From a checkpoint of a small mixture-of-experts model trained on Wikipedia.
Size: 10 layers, width 256, 52.7M parameters.
Training: a variant of Adam for the experts, 537M tokens, 4095 steps.
Below are experts of layer 5 (counted from 0) of a mixture-of-experts language model. Rows are named router (the router's row for the expert), down (a neuron's output weights, with its number) and show model dimensions 128-255. Each number is 500 + 25 x the weight over its row's rms, rounded and kept within 0 to 999. Numbers have three digits each.
After each expert's rows: "comes before" lists some tokens at least twice as common just after its tokens as in all text. This comes from a sample of Wikipedia text that the model never trained on. Tokens count by the router's weight.

# expert 35
router:487477578480434504498479487557510481517499590462516503530487504470518490484508499521489456492501491500500491468534508511503474542504474499530509461490539512410483497468505509464470518503475502537491500478486500526471505530481502489503492522493505534522512502515520488531474449500449505516488467529519513503534472501467485513481483510533495490529509503479519449529519484478496485485469
down1:496502496477478522525490477478524494479491492463504507575545513534480535487520499499486482464455449439500484545507509487466539473476501498523495488483519489516468487505556494499513491493497499495492483488555509510463493518519521525495441484482481490484502481500513488481507442480493494497441513538480517487561451429505465515467514512529475491509483506509468503503486512552483467520483
down2:505488496503499497515496540449477491528470481507543510510539439503509497473550524541497493537533500503481483518499525514456470498507487469498475449511501485497513486483529494511489501465482488491494499451488510452515482486478496534516440497488508517497511501498475511502496512504501519485522524525477475525479461475503493525538505486544535520499470489502494498504518511520547483488456
down3:468521465490476501475523539496501502470526476519458516432498476509524459547538463469496485466499525491514527517494530470488525462504488504528512507540451526496525516505476497512528523506493507524510478497522506480524536511500465505490548539498511528541507523470494479508492522497512485470463517487458560510499521514487491492511480498529470541522499509529521473508547478490475474471473
down4:544505529494439532525507473491535508479474509533474462468490515488480510529460513473492506499474472511509480502495499478474478500478479521483516487521512514507536503564517519467529480503438474444512516491532499476561488521466499504513526500514504521458543478525515505479515521523503499545546486496532528525486506478495534494485467507497521490545533492453531531525503515488466501491478
down5:543473519545491522453474482469493508525502489498525466435444505466497557555515464505534536514524527518552527498511542530503520511497493481486474475521526525436504468521499501468494496524493488506466432483525521485512536488550507475526503491491530517509470505505499498505501459502484514509510477470532540472517478467508498503519485476510526468541495485482475519497511482528533487478545
down6:485547507497517514463512529515506451475511514463526517495492520548488515473489491540494524515528509493528513468502513467470545490482528480486518450531492525559489491520501509529527504544522505522518529511448494523484502489470528472497464513514456483538506447483494512518556492527523519433530518488512488513449471488476519548509493511448526512514504485499473514500512551516491512497481
down7:509490516553488479512493507549507512554471523502502496475429512482534489546489467489514495477486516503490542495502494469494523494481496482529492478538510531500488473523485479475453494536489481456520471513509484460505565492495510508452493437543520513466491550521511475508495468521475506509514556512507497498502444514512524510492529478504506492498484500506495506487511486525523510515494
comes before: " of", ",", ".", " and", " in", ".\n\n"

# expert 1
router:483531486507550554477487511479556542438539518482467501482517520481526485517530485494526509488485553522502531460504514515441482510544490504519527524528543501469503471468486476522495537522481510528505508498468532478524523485555450534498492469536501473490508467511491508503491479511468515485490471508515447500483488504474490504460527484494504530496488491475519523478536469555508477539486
down1:484491461521507455496514498488473533487456526485497492499496507482519488512467508465498467495469507526460506505489496523502536488510530468559521534514478533511499513449531494475452497439507508443506441501510466509504540470487506503473516459506477473447490522476516480490438459520503489544458496509481459494496503500524509527532497460480497521515460491526450478495544500528515477519503
down2:477511449502491512514481521469491467502477497499524444476518492509495526505490470493500538539480483512538483443465478501486509488504517534498472476508503526549481524468462470499533444483476521498497525486475503514469484474514475534470474444528469490491458501477488472446513489478519457462483454504490509497441488514484496493535517493522529455494499531480486454493524469520490539530473
down3:520502497492490489470501539501491513490541497512480489508524492475498525487513547545458509503524528488486459490569527538515467481535490498518477538469484486502552478494467490501517539519524524479472528508550415528537478528533440499532515521498505535483468507453466517500467486466499527488508478542440494511516510488493537506505505511494492473492520512521486533465487446509530495522479
down4:461533487495500523533505536508546548509503497480498514490462454511471483486515484488498491534483488520478505557472479525529542487446503494492480480504517485504520449551508481511489535508470475495453537479495522489494467522551493475523513509488490450520519530501501544520456469539500477513519518503543482476523461510522526506448541540518496508489482507500513509412511513497511496501509
down5:523527504527515509503507559480510514494499500521466498471511492501512494509516492470490531535514522496521490485436523507473532527464513506483501471495497481521498512517481497508508509489484488533526465544525489516501470519528508499529483444545560450531532548500476522535526507477537523450478491515499471551451504540544499490445496498496493525482527545476480472473511527506487497522499
down6:491537507484516482527461530498497534555491505487476482482506446559472508495488495507517512497508472524527492465495511486517454493538479488465525548471484479521486498501504525492441509531493478466495536429496502524494512513479529496527485504493539505541469498483485468521481526517508496479547537531513509543506458498558485500548519511524478471505533475528509551513463531553478542535517
down7:505498506507491508497511463563506499549464500469475498525526563486476549461488512559479488515481476486486477511512504496522540487473523514505464468514467457542496527487491509487506466444492487518499514487494522507473498512480501511469502503458486512522488498534505539505512497469518475526495475452493544504503451463505494502498445506505481472492468521506467475531473523472477512486529
comes before: " |", ")", " |\n", "1", ";", "2"

# expert 14
router:484518520505547502535485469518532480479444547519485502511511483489509523503472519516504551512493503502522504514539488519508478490489530492507508517517525495458490480492462474489528544502454494498483554516427500481453494537492485510476488454481456474537488492508491496529517486482526514495521495510510501476456514464481486535517515489461526524473537525470476527507500465518446492531414
down1:513524487441519504503506500482488499480511451466487482524510483464493526575474534505533483532536480495488539554479447497468475453493458565522450469493510530547528487501519449523508496480491519520513478514501504515476506500525510522481526498475495512515499470485523492480502548447507442482466528508519453480505496531510544533490491496529508460483498488472472476520522518513511496544482
down2:525500505508520495499516528490530512482506519459468551477508514533503462513530490543500494529536483550518530442478504464482479504488447500472461481504507516562528499544522476482504453519524498472488488524516511472513488461502547495446484493503486542485518470465509510483500489482530506451502471500461502526511485533502526483454478477497479514523487498511515463519511517497484531468497
down3:500491565516533485499508483534547499479451493496510483539528483498481530559506489522523505489483528467489533510497521499487471495496476511490496498490478505499552521420520542488464502484495507526489486507485490524512512520521516493510508492504491492509490461484498504468462515468486515492548515498473462480538509457518516544496472548573520482469479468473497507512447498506487540515504
down4:476517463528564550481511503526508495472481501502490488460487486511487504508531545467543468509517491455525520532505473516512562498489522494490471485515488517538477452509483469466493512500503534533503492505486515488502483489511503553515513489463465541503561481507522508501460467547513481504479526523453510466489518519530531477516490523484482456485475470522480499487509529509472467503528
down5:479497573524472507468494473480499512462495504489480470460505538492493478498472533494468518526470512505446468533483497505492481526453512488512549468491517507452506536449476500469486511536497490538475501515436505511527534507525497512499534537486503503477463566479520522461514479499492511465518470496499482468483517476497472541516473453476518479541495512529488489504516496483474477524464
down6:481514527494506508511498534487509483540460535496509456478531487492472482511544490504519461483517492503462566469466475477510491492484491508531505511465508495511512437504485456497479505520504486505525486516485504522500486499481534480479521467511444489495526531512523542514514510479478515494468525484511519457498446536472548491520509482514511545514519487472472467502514517516499476462423
down7:489474493501489469467506471531499527510532499502516518514491508511525485515480477488503540504489509489484501534543531519529482503458490474524496442552498575476496486501534523502510508489504514460475518496506517496481519488514527542488458454510527517501512485495522488475483521488482529488501456484477485490553539509520540515500507485522478477472517481464493487472510533504532532512471
comes before: "1", "2", "0", "3", "4", "5"

# expert 21
router:543559472520478539478513509480500497483475469492479470524465483525494538552469484532459477494510471502488541534517496474489556483494479521482512496557528464517489539500483546503485490491535505469471492542527459489476504506504533546505482505453495502507512457494479494473499505494555493474529505485487508490502452490491487511520527536546488466496535515479520515480469493505510458541513
down1:512485450513510485520522541486465483495443560472472527513504486451522491544502543509521461471508490460527500457458514498447502450502526539527480519484517492488525471525503465505471489533466484492497512462479534553525538475494506508477518492528482531487496547460468500535515503462501537501513507500532540474535484505513512456451456503512479539483487467480481510506515491513482488499519
down2:487471545521455506481496526516484513481504477507500501523551487472522486515510528516518509503547488508514535431529492471461509474524489515493488487493505509502476497487524488493505455544539474496481521508480499517485539491489524509483475504506482499471484469534563494482467499474504521528497488483474492554501522492503498463467496542466500457455547470485480481511487486523536424474527
down3:446499489474486547462517476499517499532488506492458493501512487537501541506526497537487511500515447535493513512508477500484514458500483498480490484509540504563503464519494494546493496455517510534527491486498484477509480511501485499560484526496419502484491479536547518505498465498482462546567460503505483471483488465512513491519460522509508488547497516518486455563496477477490517498523
down4:506531469502485581456472478502510480485533464516514517452475501513510519536511474494507539524513461490475503513493525522504520526477469491515484521470480491480514489521499484517518503556501505488544478451486488464528466486519509484504481503513494489502500494486512460514488482456454473518489486477490507528427514486519452512452474509499515479499473481541468505486534498524514533496496
down5:477486515536521431510515525565531473493484523512510470497487463542512504527466498504534524507480493506521512482494513502473510518504496489503536567496481484513482522504483502521479510497491510483523510506490506536497526469470525465448499461491437500455505520466486551481512501459462473456513514536488493515483532484492507481447507515496495476481493510522544518489510457498550501486456
down6:490498527476497478482487460445519562441479449467502503458506472537473532495474476479488533518532528482498507461485488510524479496497494527483504507524464501534495512491467516503514516501416501516486463516515515492518472457520455500495483531540480491509479471517515513496510498516513505488501532452492535485476540500488490520522488544473504503503504542459470494476492507514484500476524
down7:509501451434497529465540498489471487501510484511488503521476480511478507488502518487450525477484572504503517529505500458505520536497494530506535499496474516578495539516472534475503479540545495488498492508492521531479513451514499500515497540533495497454538470486512499483472502468536457504494525485481484475516492495492505529477466473486476522510536497494501500530497491539505464486541
comes before: " ", " the", " New", " South", " January", " July"

# expert 46
router:476536475491500502507500481524510501527475427488524531484470491503468513475483478500477508510511448509509479533538479500551539483486414508487486461531493507524534518474545472492479493489512513505509505508460553508557500477479529471531520483505534486501522471484469501501457475548467513480503503486499495522482501562508487495468521538544481546494525516489475480496473509483462518491522
down1:535522523526450493498508508500511449520464535504486509487450547489508512558507513517520506477496493548493513503458483495507495495455453538507496518529540510423517518530507498490531518472484485468473486556484523445468487500514465505510486512507508499475509471500447477493487504500562522468488522533475490492517472469473530517538528485525482469467494544495491500468506518504488463497469
down2:509496507504450497539514467471499480484453422453487508483485478447482524537464436488469500507502511515436535493495497496481510479506535469466510530455547507514524502481478478475491507504491478505485505499512487506481527482488509509505525492531467530487514495477536493554537484496480505480476432493480520506514498537509512460510459503526471492477524499524527461485497511464498482506521
down3:490537488520417470495528506531479484553531485499517494476486453487479534569475490485508493517510473505506523499479472514525502488521481519506476484505510545497516498477491499489519493482493493513493492519486508449472523523494483499511484461479493501485494468449439448508523474525521545519485522529502492503509481518501483465499497501523500521532475547455475464442511505471484513489497
down4:479503522533524504481491499516484528526507468549495506455484486513509496482511532437506517505549469508471468509502522487533499497531461492473510482461496475521496509483489524459527515507462482492523519502488464485539510503495510515555514490525493461483496522482521439537513508471493507488505515489542534544485520522509522493472489513505488483519475506532505488514516506518473521522512
down5:522506471492463491472491497483492484484490486524519509471503515522485476479520475556495442502500499462464549452504507481481469528516483506509490489498533500488484470463500472485473480479520495479466483506501458471517545538511508469492507480470510498478545491539483475533467502492497524490534505468523525510494515532501500488481522521476458492497521497475467489482500469516493504475509
down6:503537512452461493514457530511514498512483469510468499467468456513515520558516539470456496476514524488500552466535457493500501500481521523508505537483528468514525523485511523519493465469508506497533508466500459510500484499476536543502532514454486478472475464454514463503501464498492497499466460536536501462502521514530508489499484487494461460503497509528502463478468514507498464504505
down7:468506521498482500546505526524484489486493433519487507543475487487491512482487481443500492497464502490466528479499531491475503558491489499519542453496509491505478489451499487513487501515522510474499540518500501569511465464495507478442541463484469519515536473547544491546513537516497468454494506519497483498498492487490471526515508509497491496521465477465461521510523464500537508479519
comes before: " ", " −", " +", " .", " –", " —"

# expert 37
router:504503550482452468463475525513483530497461542508480519467489494463477486493519462550520492537518446467475477508494486505515478517512537507486486548493501458505491504493477498521481475483510479507480508531509467531501510478493515510562528511494478462480516476476484489481522491470503508499488512484529525468467494488545522497534494497501498509479494491490502518494469536531512521512462
down1:487496498518535501499488528495510473530527456487491494571451469510493541506535537490483500514493486496487513518506491462539523469516501469499509462512502518457485509485502515535479497517470511442491478499463509538483515482484480507541460476485529498516487489531526517503553522502517522487497498505488496503486472534525490475519517504491461505517476509515476450507512459484493502498458
down2:528500526490511485507511502524479523500529453529472503517464522495470517508547488425517519536467501519484556481505462454479468498518545487521447525499471489502565506496505514514487524506486499478521493525501482506535546498517498554485493525522507479518485496470487565499494521485530521497459502518463500533472495498479506496514499443496496528491483474486537497538485487471522465512445
down3:484501504506521486501453461553481512511517529504484528516467496467506480486501484503479499509573493554543549490542533505482503511512486508495486480509499537500489506496535499492479496454523493531484511506484544490490485485472518523481500471514464504533497487504491483503540496485489494518512528502486481472498489494543489505462496502506508546508512506461473521470509481513519536495470
down4:533487560486483445462513514503478472512492489492494495589500475538481489459528495477512510487528511513508530511487494484505514485498519497528498480518548516476487495541489490486479490541408521469505525519500514474475481449512471495491497475511493502492500504509516517490514497514522467490495516506506481508512492498494504523520495567509498479460463480515471475494500478462517475505517
down5:497533461532424472453465512496497498517456534507493528501482499499492529494459508484508489504505481515482505489495518476471521548489500454490482512511486543481501473523520481507508492477506506476516508528512495544521478489480477497522513491512520497483433462481451528437501508508564447524497518479510526511482465465534498482480494491512506484520540471520440490531516466507479479475488
down6:517509497511488489516507477523505549535464535483467492441436478539474517527480447515487502466496448535492504518465492483504468499472495472485535499502492533492507490520526456520512492484476498530480517481535484519522466471499518509496524477484493503472529497520471472474501478513526493517471494523516507501460531522512508501468469514483497508523474500499524503494480470466459498458505
down7:504502527498471481484486499513499566458483532520468513511442514473470483500548463511450489523506541517522499521485517496475469539461505481483513464508484516479488512508466506510540462487507531470489527506532450542536493494520459493498441487470571485507466518508499552491445480506486492505530481490496504530519490502505505476451488513512479461500482510517490501506494445503490485464460
comes before: ".", ".S", ".,", ".\n", ".C", ".I"

# expert 39
router:454496518501531492519522519547476465489487546550478460529491501471502493505522533487466498493499508493466448551516530520516489539479515496504518507574512527472523508505513522547500547490497541553484467486485493501502527512481486512487495495485492520483561491500492515506464495496505467478491482532525420540507481510501491518480493476445531520505477526464487493486508532534504518485492
down0:523479545493512502487548510437437517485480491549513549496470494565486493453489512503493511524475523544486519532498538469468516476509515508495530494478542487498482513510511473525469514479486433470488530518512505480493464532491477522474497496507514484537535514483538463446527454486492465505501536518465498506512509486511480478484527516471482567502504495457473484497486531513458490535445
down1:483467502512518531494497596512467484490489492454509489496491529465519502510469547536504483512509505518472488452453472526498525485509511481487515494483478493521510510505517490517527492526475533467515515496464521465519475539484463507511503511535499492486493453491529444505479482510473503508526504521514530524549507474518475464563529464457490486451520505520497505432549520517519503526450
down2:474551503499497493507483480448465467457471446502477520513500502474550516495464441498483511467473500509510537502471488471497543534453511426509556543451520543454470525519539506525515486463486507479499465500511462517489499502500502482520472456465477478527545555555482526510506530488482511500516499484496476476519492511484472491525474510530507523476502496480527524485517506478530509468470
down3:469515474524500484482519485497505472514546494482507475496519525522511535518532563460574502498481476497525495477509438522502474503507469498515519508505508497468491519543452493459459516505508470451523533548509483493518451476500514532470491515497513541492531519556518543448484517520489510507499542506522520467539510502526556492508499518509470493469476473534541484527518474522554518520501
down4:455534497477519469500484489489480484525499513448515507470487485476503479482527487495549491481463517481482440472466506500534502500504541482496538484453486507527511541520558460520539474538511499455521550505500487532509503512511478532510470471480473471503520514459528505515481533512493506543518503493504476484474544500498451458553524478504533507508504505504528526487526447537506536507510
down5:523523561484501479449467507495490501519505499469512565463484490489505505470517507515507487486484494477488463468442503512509504530517509487522478498482508484528508505489457513526514486519519512493491504489492524509445520501465491513523464537491501481490504485495511445523507474532509534517551521508472485491495452456507521453531514481454487457492546520511498504427526480545517487507488
down6:536532526513474503470536510499501494496499532470489502506513517508472488492490526468493480542541489519519515517514519522526468474484493506479468530487480554526490453493520475505488473460489534517495489471505505519499514443487476483529479514520512527521530529472490537496483438523519483492543452527511460508503515513499529479475501515493519533524490486570525450513494456503500458499475
comes before: " ", " |\n", ";", " career", "==\n", " League"

# expert 10
router:474510472531522528508482563481502495500512523561486546469527525491477497487558511476467533502529496487494516524467528521428484475493444463442515463513501486520494489523456538478534485571504540499483481485485501520490478459523498552502516494481503487502511462510518519487510482522517475464491491478465496536466498417480457509514516458523510574501501534492520525505494505481508531505544
down1:517500484487500498494505503510509430485517478501522516479518506487523560499497486483501503490513507508480502504543488483458514549498487515478510498495504501580501493456501463525454563552473498536499506521490499464501514539493516541546496533500505550493481471464478506512495507510518477475497555517468481524512503504500467508471473492516530478479478466491501524451454511475493507542471
down2:513541513479472512423563475545497487540486506468533495468510477507537535489541516490494513504520517484498531542503515490495516505492469482469471452518491494560519495551500513540520543491515484499516542523495462470464537478484462542526498430533488487488483519516525517472504491501533483504497473475460509495500457483516527477483499536505523474528531542473483455485457508517516480500455
down3:515519513462500504492520494525520512515496559502523495528476517499498535479487534450476504481518493488510551486545531511480479496480510476500483508527483465504511509490479531506517555445532478474502487508495469518450484511500547485525503510508506540517539452536503505449506488470500487487466506502500475517491486490502512513490486482519503484466526558482458476527464532551506470482489
down4:503459523488456527484508457524501465498515492542493521509501473491474530502503510472513464509531538513504504495497525533469489515468540504501464465492467517526500481498524476513540492450503500481500530485517523466465504541512456522478505496516512529487492475519502485480523505459503476522496488458529536441525515439510494518530513490531501505541494502556494498530513522507528527513458
down5:463488455530488523557448500461536483477525489517455469478517535506481507490480502501466506497514501501490471546497525487476521466522461510505493465503494480462475549465462529522489523504488507544530535466496526542481537538485485518527489511505500532521491504441524489515518530495488506527463508503465521502469480435525535503489486461457555548539519486484475507499520549517483489476545
down6:524511554549478481464506517542528487497499532508504509490522514499495513529520477510497525500512514442524514470496549482494527468516494446498496484500536501536502495517519498480521559489476502446511477533511520498481470530513490515482495461524485489536464510571483485488499535468483513484478477502487493505523537482573514481493458483528525512427514530490532484481527484516512445500496
down7:490496514495552500524498483480495506539493463512507501471505530520477499467476502490485482464496528483503506560528487528513498457500529456532498501485520516552528513515472486509465494491453504512530494490458495466505525534496492471517513497487503511541492524498493500483479493529530474503503512500462492443506510488511483505538472549472469478510507465541505510469519492498482494514491
comes before: "-", "|", "=", " as", "==", "   "

# expert 16
router:511512452523515478455493480492513524484452481514501446516510517516525481540444523508461493509454501513483525473528497501474532514477538458514473474533433517532500510526503516472493468510527501531480475485496477527493514503522488474529481485497502468511494490470519464514534511490511523545506469519492492503527492440526495472516495503492490450461532484512432530521470489499488473468503
down0:532495505539523501472506514481536496510560515493518479517498490460528508522530519464568538543520528508486492483480517512555480502504479524548498511510525500500514483480512467484502492491495490497497505486536532480495477493494530470498501456509506508464454467478489506483484469488504453493541537526494500486472498488523514479498533495498505537530496519487518499507508462541526479510536
down1:485505550479480519487494545545477517482529506519496488522446519524503497483482467516518495494518492508511534493555505495501472499521494452491518514472483511485477512479486509506532485483502476523528522472458511436465547517543509501455529532517516465477505531477526518497485509558490529515512496494489512485495526510497506539496492503502522480441501483465457494538520543500572483526479
down2:494497516481465533453487487526507456437505510503473486455477462500469474529494504487539493474515549523507521521485470501496523471501453540547500500502534545476489454504449521548489489491515508529482490498449513452501519525524463498493513476504497529506521516479471516510496480483463426510501462539504519498504536467510556497442488452489492494501522499472485546503460538464510502540460
down3:491463497496482483508497473504515564514503507511498499552501521497509485514539569479530510519474490532500507498465475524529492494504485499515522498502502501530495534475455515487481454505511477539507480438486495496501508490465466544497519436493513455462473476515497554548474493413530477519540496475497501504506489493531498503493469524491519479523498543500498521519454513532537453481490
down4:482528513452435501498488475470472490508537476477469553459470501469512506498495524479516530531513525526509489478422517487518484520503452518480495517488498490511475480505533469454550488497493477475485530547529514471502468511499523526517482483490538522502522536530494495477508468492522491469500507488516498529464492534502499507514541522528539481524508514488488517474484500479455502477525
down5:480498454480432519527506487528491479481504505486517474479534506513509502491490503456472485495487523547491530493466526477467491508515490473480524481500510480534486499491516498483482540490501505511549473517497488449532472519503483523533469513504515492467500456481543469471555452465468519516507530495545519494488483523530518482479494477475522505515534503504481469509533507504496488465500
down6:483468502492465468490485502508451471494467487501519531490525425526506495488484477493518492513496510492493510485499487488502519499496453543520508524492486477524479543498522456461530488513493519489487440509511498507470461519515522555487504529473507522524499496488478509526488475531475469463523523516504493500488475528495445495502523469488480504487509472485454523458464524536468516466523
comes before: " the", " a", "201", " in", " to", " and"

# expert 9
router:452455527499470449492504504552505470507498509501524518510453523481498516488510509503474473482526485501487497493508514492555483525532486497528487479538511531434475505504535472477536520484484514505513506495530513519474483521477501456528507519523508537513473506491503496494506485484433489548491508495542503470554513566510513489448474516483479522498499472508502505513528490467476539459504
down1:503548550526456497492520468492509509479483538503468492516494494483545471502472454462479473504476517515503547547547507512468522519469490504508543456497489528482498511474530523514519472520492509475549519467472533513486511506483489521518481514543540503510498498506551506499506482548523505479535503540547492506532528488511522550469536520511497478499492531474471494497565503467478458491521
down2:481490514497458515485508464485498482491471414486468527470561546503547514488473504473484471540512531524521467536509526485535524498507467502515467504494460538537503492429477476494503505475514489511543525482523535518488497480486490453514494498484480483515457474479520530460531539517468510523505514518576489492480491523507481498483501484516478518513514507504518515485498518476500519533474
down3:562535487471476556551525481507508492481549480529509469462500494485493562576511521556509527509498488490522533481498459532454478535499483480517533504494498480448502492503513543500519525538489531500479538501449483526514484460545492503508493492519512474460504523513501510511489499503516506500502519485466468508517533500512494495464524500493518464491477525477483484455512512457482493492487
down4:503454541523514489521480514502484479484503538498516467507500446469498486483487508489512500550513515504503523516475535513486476476515552516484510498509505490467452542506529492504485541449518520520476492483497461461487489510491509468462534494484458484508488527522530510529501538521525508498527540465548476512478512503544507552484498502464521473516502475492531488495466518489511526453524
down5:526529518431457518539495510489492445513521510485454476466492528508512481511465514522514507546478498495500473472468447506517506511468507487483517532508504500550538503472488465491493504469495503519481483493509536475499508461534510536521514517479521505512501509500513504496456520482473493544499534530487519488488530480500530488477523508489499498488490428483531513535517536514502474483454
down6:554515509564477450528484535482537524501492437478491493491517482526522491522517477524556484487469497545526501474498528542487479518510522463501466485535515492467483477512496523529491482495500506500492494500510530504518482529505489501443498447486517476513515527555472525487506500462546521490468480488484470500490490492511472501522496506486477473468508543494477488488498485481532516485506
down7:489518442536457531487497444484504498450502478528474502541478492485485468553541500479494483488465516544499520490509501535500482531478490487539501514479496501435478501519518519487499518496533535511575489431518527518526461521497507523506506499502509455473460548474481493508488536496533494491491523491501520497521493515512515503518453496497501489522473494487507511519487522482514473501519
comes before: " of", ",", ".", " in", " to", " and"

# expert 34
router:508514492538503554495493489495457510507482476532501491516505497465520515479458506493494513508535521457476514561524494528524538519532484516505467502487517483502504490525511516527546490501500530513486503511478527448499469489509471532470488494483512492482504484479540505524529511556533488462511539481525501483460518500507483552481524490501523480486519474507507481488503495478479442504522
down1:501492510465447508490537519498512487503510521507486479431523510488517502475481492466505491474497444488538534494527529500530487448526506506483477526493527498488489521490503484478536517493483507513502437516544493520488560479537516424482494541517451488537496499482453481487495487465510489468488494512541493481494525525494515502493503512520481542510496485509551522509520482514523474529481
down2:532512542464527500475515491473522466532478521504461521505478519514537541520498505496490481468484527511510535529524463474503472507502521483518508495500447478508522504494475554521491502502495513468514506489482478489527491461502501489467513491488464492472495546527518517492486513525488540476521501526451518562498465533517516515497474484510518494494469483525565528515471507528517481535504
down3:448493524513515491465526478486526547507508512457493508513447481540545486506475489524496483490595490506481519463497529471492479519475520437508561476465513495507527541515509457479444473499470504503535491518487487456508448435500500469510510473504542480453487504528494482493503508470492504487492501465501529489486458482528495461485545561528493455545506512473494483498474520506514472493493
down4:464534481561497497515454500516520486492462414532493501496538495533518517484494495600499529514497497521513486472490501489474543444501493526469502482531532509526459516544439504502497491535476477512520484542491517503501538494443494505499480496501482459518498493472475495526450501521459529512525472515491496500538516480497490485533502481508476520524512510474513509503488524484539472485492
down5:525488502516503485484462553483545449493481445488517478561513516501521539495458513487487508499505530479499531454522491499485513516491475496466501530513541502531482548489509474519480500498495490502501461517529449509487507566534492562521492539545519516513514487515495483490509515531490494510484515558514486479503482517502419507490471503492527483486517482533523492496490505478470486486517
down6:461522515458506495492503508511541481482505418477501495497511537494518463477515493447498539477497571517517536498466528497496494525463491504483497522478545473484530529501532536477509511501498473454517480462517471487515525513507514526502462459538530519509456503477515505488477494496452477562495454507543512497514530505504469463488486513494535514490521495531520513525465455512515491491466
down7:477512524502479512511484512489500451511533421497531484509516523493529497513457527475498535465491525512510499482466510484509473512476522482475507498508505500490512501462498491481513530487537447482499462497533499524526525496506506530496493481515486466499486487538473459493489515473445484545476462512530487526479470526488466481502494496472525534487506535506490551520464472476494525519449
comes before: " ", " USA", " W", " L", " Chevrolet", " GBR"

# expert 8
router:507483569485495470494512476512483478504540583511493487518480491496518502489499493524511452490486468507497533490462484478534485530474509462551510501496491498446451469461498447516506464511456500541505509479494464513497532556536499479506482508532514530501469472506509512517513475471475478524508476520536531472510465524461508490502464492475484481519503506485513484561505507459525501479443
down0:472447502498480540472530486467514482496475497494479492494505514537470508493483460509533525541496559512479501505458515483477460488469484526534522528514515511511500521539500446493523510531507538542483473503552476478480487508507491480506514489493516512530503500521469484494512525500527472495494510544516499498526553510504513517456448504477520451530500495518526483536534514531427523489475
down1:474508539481515471510500541483468468544510545498511519486501481523478496536493518530506476553470525496518483541486493548518519509458466461458526490486504489486498518519491543484495467529485497519474481487450444458507472496466475521520476458508525496559490513483512503497519547521479496502455498489490536491500491480524541492487498482494499460478530463501535497508489472527504544542506
down2:462536503471464508505529500512504531502452511562445517459478489537479486510549497507513502472515517506487526496470522522510514538471480487524521510477541456516489496494468436483523529546477508511520475519497438487529511484505512486454515488565504503486514503496494462503498488488491517473482486504499472477497516503477501500501509442459500481557473499507547467518507476497492541522498
down3:495515508505492465499450478497513528496473544490489467521482481476524490498479515480543507557529524504473519503438522488503497514513538485471533515450479481479473541467473495547557524507488506504495498502473486487478471511499469483516461487505486495485487507462495478516486496527510482517545498501503459485513535514480483461506539497452462541474429479468520512475517497481498433520495
down4:513532510484502492532489498520481495509499498466460532528485533515533485516432479502498469495491512493484537454538538503502488487515521509476498486517533512524463473527555476501535514487516494544504488487481513481485540513448511503518480513491511509482499459513511479522476485484467508499525507511480496549494471464493517517460510508470538482546520535491498540495510541465449456511479
down5:484524522469491548550492470520510460495449506538523447510469483503491526563523478522516474467456496478488520501490487515470525579516454495487464510511531513504487525509503489461499478526484490510483485476509513503513503488524465557502500456505560484499533495458532514505484477484518479543494464512534528543508460517511508478458477508521521488549468469464525479528510511519495481477503
down6:452551512527521471489495472530485497503497467534443468512460514483473514531474474501469489486507535471488497469511555487510498483455535532448511454528496539485480468528489493498549506547476493478468473538485498522529498494508484497496515513503527470511515506468483520478461471495507512474525512495548501489509518522501486529490517503499517508528473490497475542502515537495521472475522
comes before: " of", ",", " in", " and", ".", " for"

# expert 13
router:480488462484484503489515491528472494523460477503489512525494526519497470510487500517477481548519520494487492529532501505490532528523516521502477486533473533513465512534505514511491506476524493513465490546504501518456524500513506489529499504457527531481530526466520463505513500499517524549496517529490527466579505453442478517490439494470463449483559499527491484506497536504503461446512
down0:535499530458492494552492478479483513498501483470511496511516511527499471501442499494521503471498478522499495477456522479496494485481474533464486536505538507517512473509530503505461503516477484469516506483478497525501519488483470496510513489506509485486468517524512511545470512521504471492437501555491534503501534516498511498474509448472497530471518450500489468480518533555477514463510
down1:474461522533536480463519503528485512531500561499509487530500487492510484452526530493491548466507520507505506480535479470488483494543508516552504507516470486505506498501537505454476464463501513476491484505492542466478517484525543539489498485545479453505483457502491483502491501487543473540505485473487457453509538519493487481500475482489519506494518487511497473452513502496482489509467
down2:536504514479452533488486487530468524501492478503507484466499500514566472479538536506486483517504525524489498492478528490507489517488469489496497496520497523515425552507463456452482510463509461486464550507485458549513499516467476492449498467493488524500510524503504522433493532508531516522522505513498507521462454503523503496482500532494486478483536509530508554479490496508535507560516
down3:522541525504523472479521546491479481518503514494490484531513473479508492486526452523536513475471499513502456481514462519481464462540529442485523492519513470460492514485469501493498526521503516479497493493534473493522457524536478493468481503515487501506467515534501504468536536483464505506442511493510499516477526510531453520481501524523506513486489486446489491505541469502509543540488
down4:502545453500481501494490509530483471459490493480512505501514521465504449487507523511491498477534546524501530525515513496487526530530487533509518489539487446515491527500481493491521443527518476507487485514506492495500511507501518494501555501425495473469512558495536483458477525503523495494491519447529445554535488484462526505493488495497491450529524508569503538453495526514473547546493
down5:546520529513509434520481498468504454510521523504484512521500491471498472524530474510546514456523519489515496485449533542448508501520467505529447505531517467478515474525481504497464459492514483514466463506492525479500555512494542512498524479491521492512485537514481470500499466476482517528486485498575473535509493507446460460526510514529497495531501507500509483515498493481495488517426
down6:483508466528481500482459538537495468528483432503518531492541494492496514505476529485511486485495518527479496476508488449473498536483538464473481516528477484530489487473503505506478467510516485470481502486504488480459528507503494518511477474531480471460492498516473507478510472508544472477508494485487532563482463505478531505543522468504480468491556480531494480493475461538509459531464
comes before: " the", " a", " to", " his", " in", " that"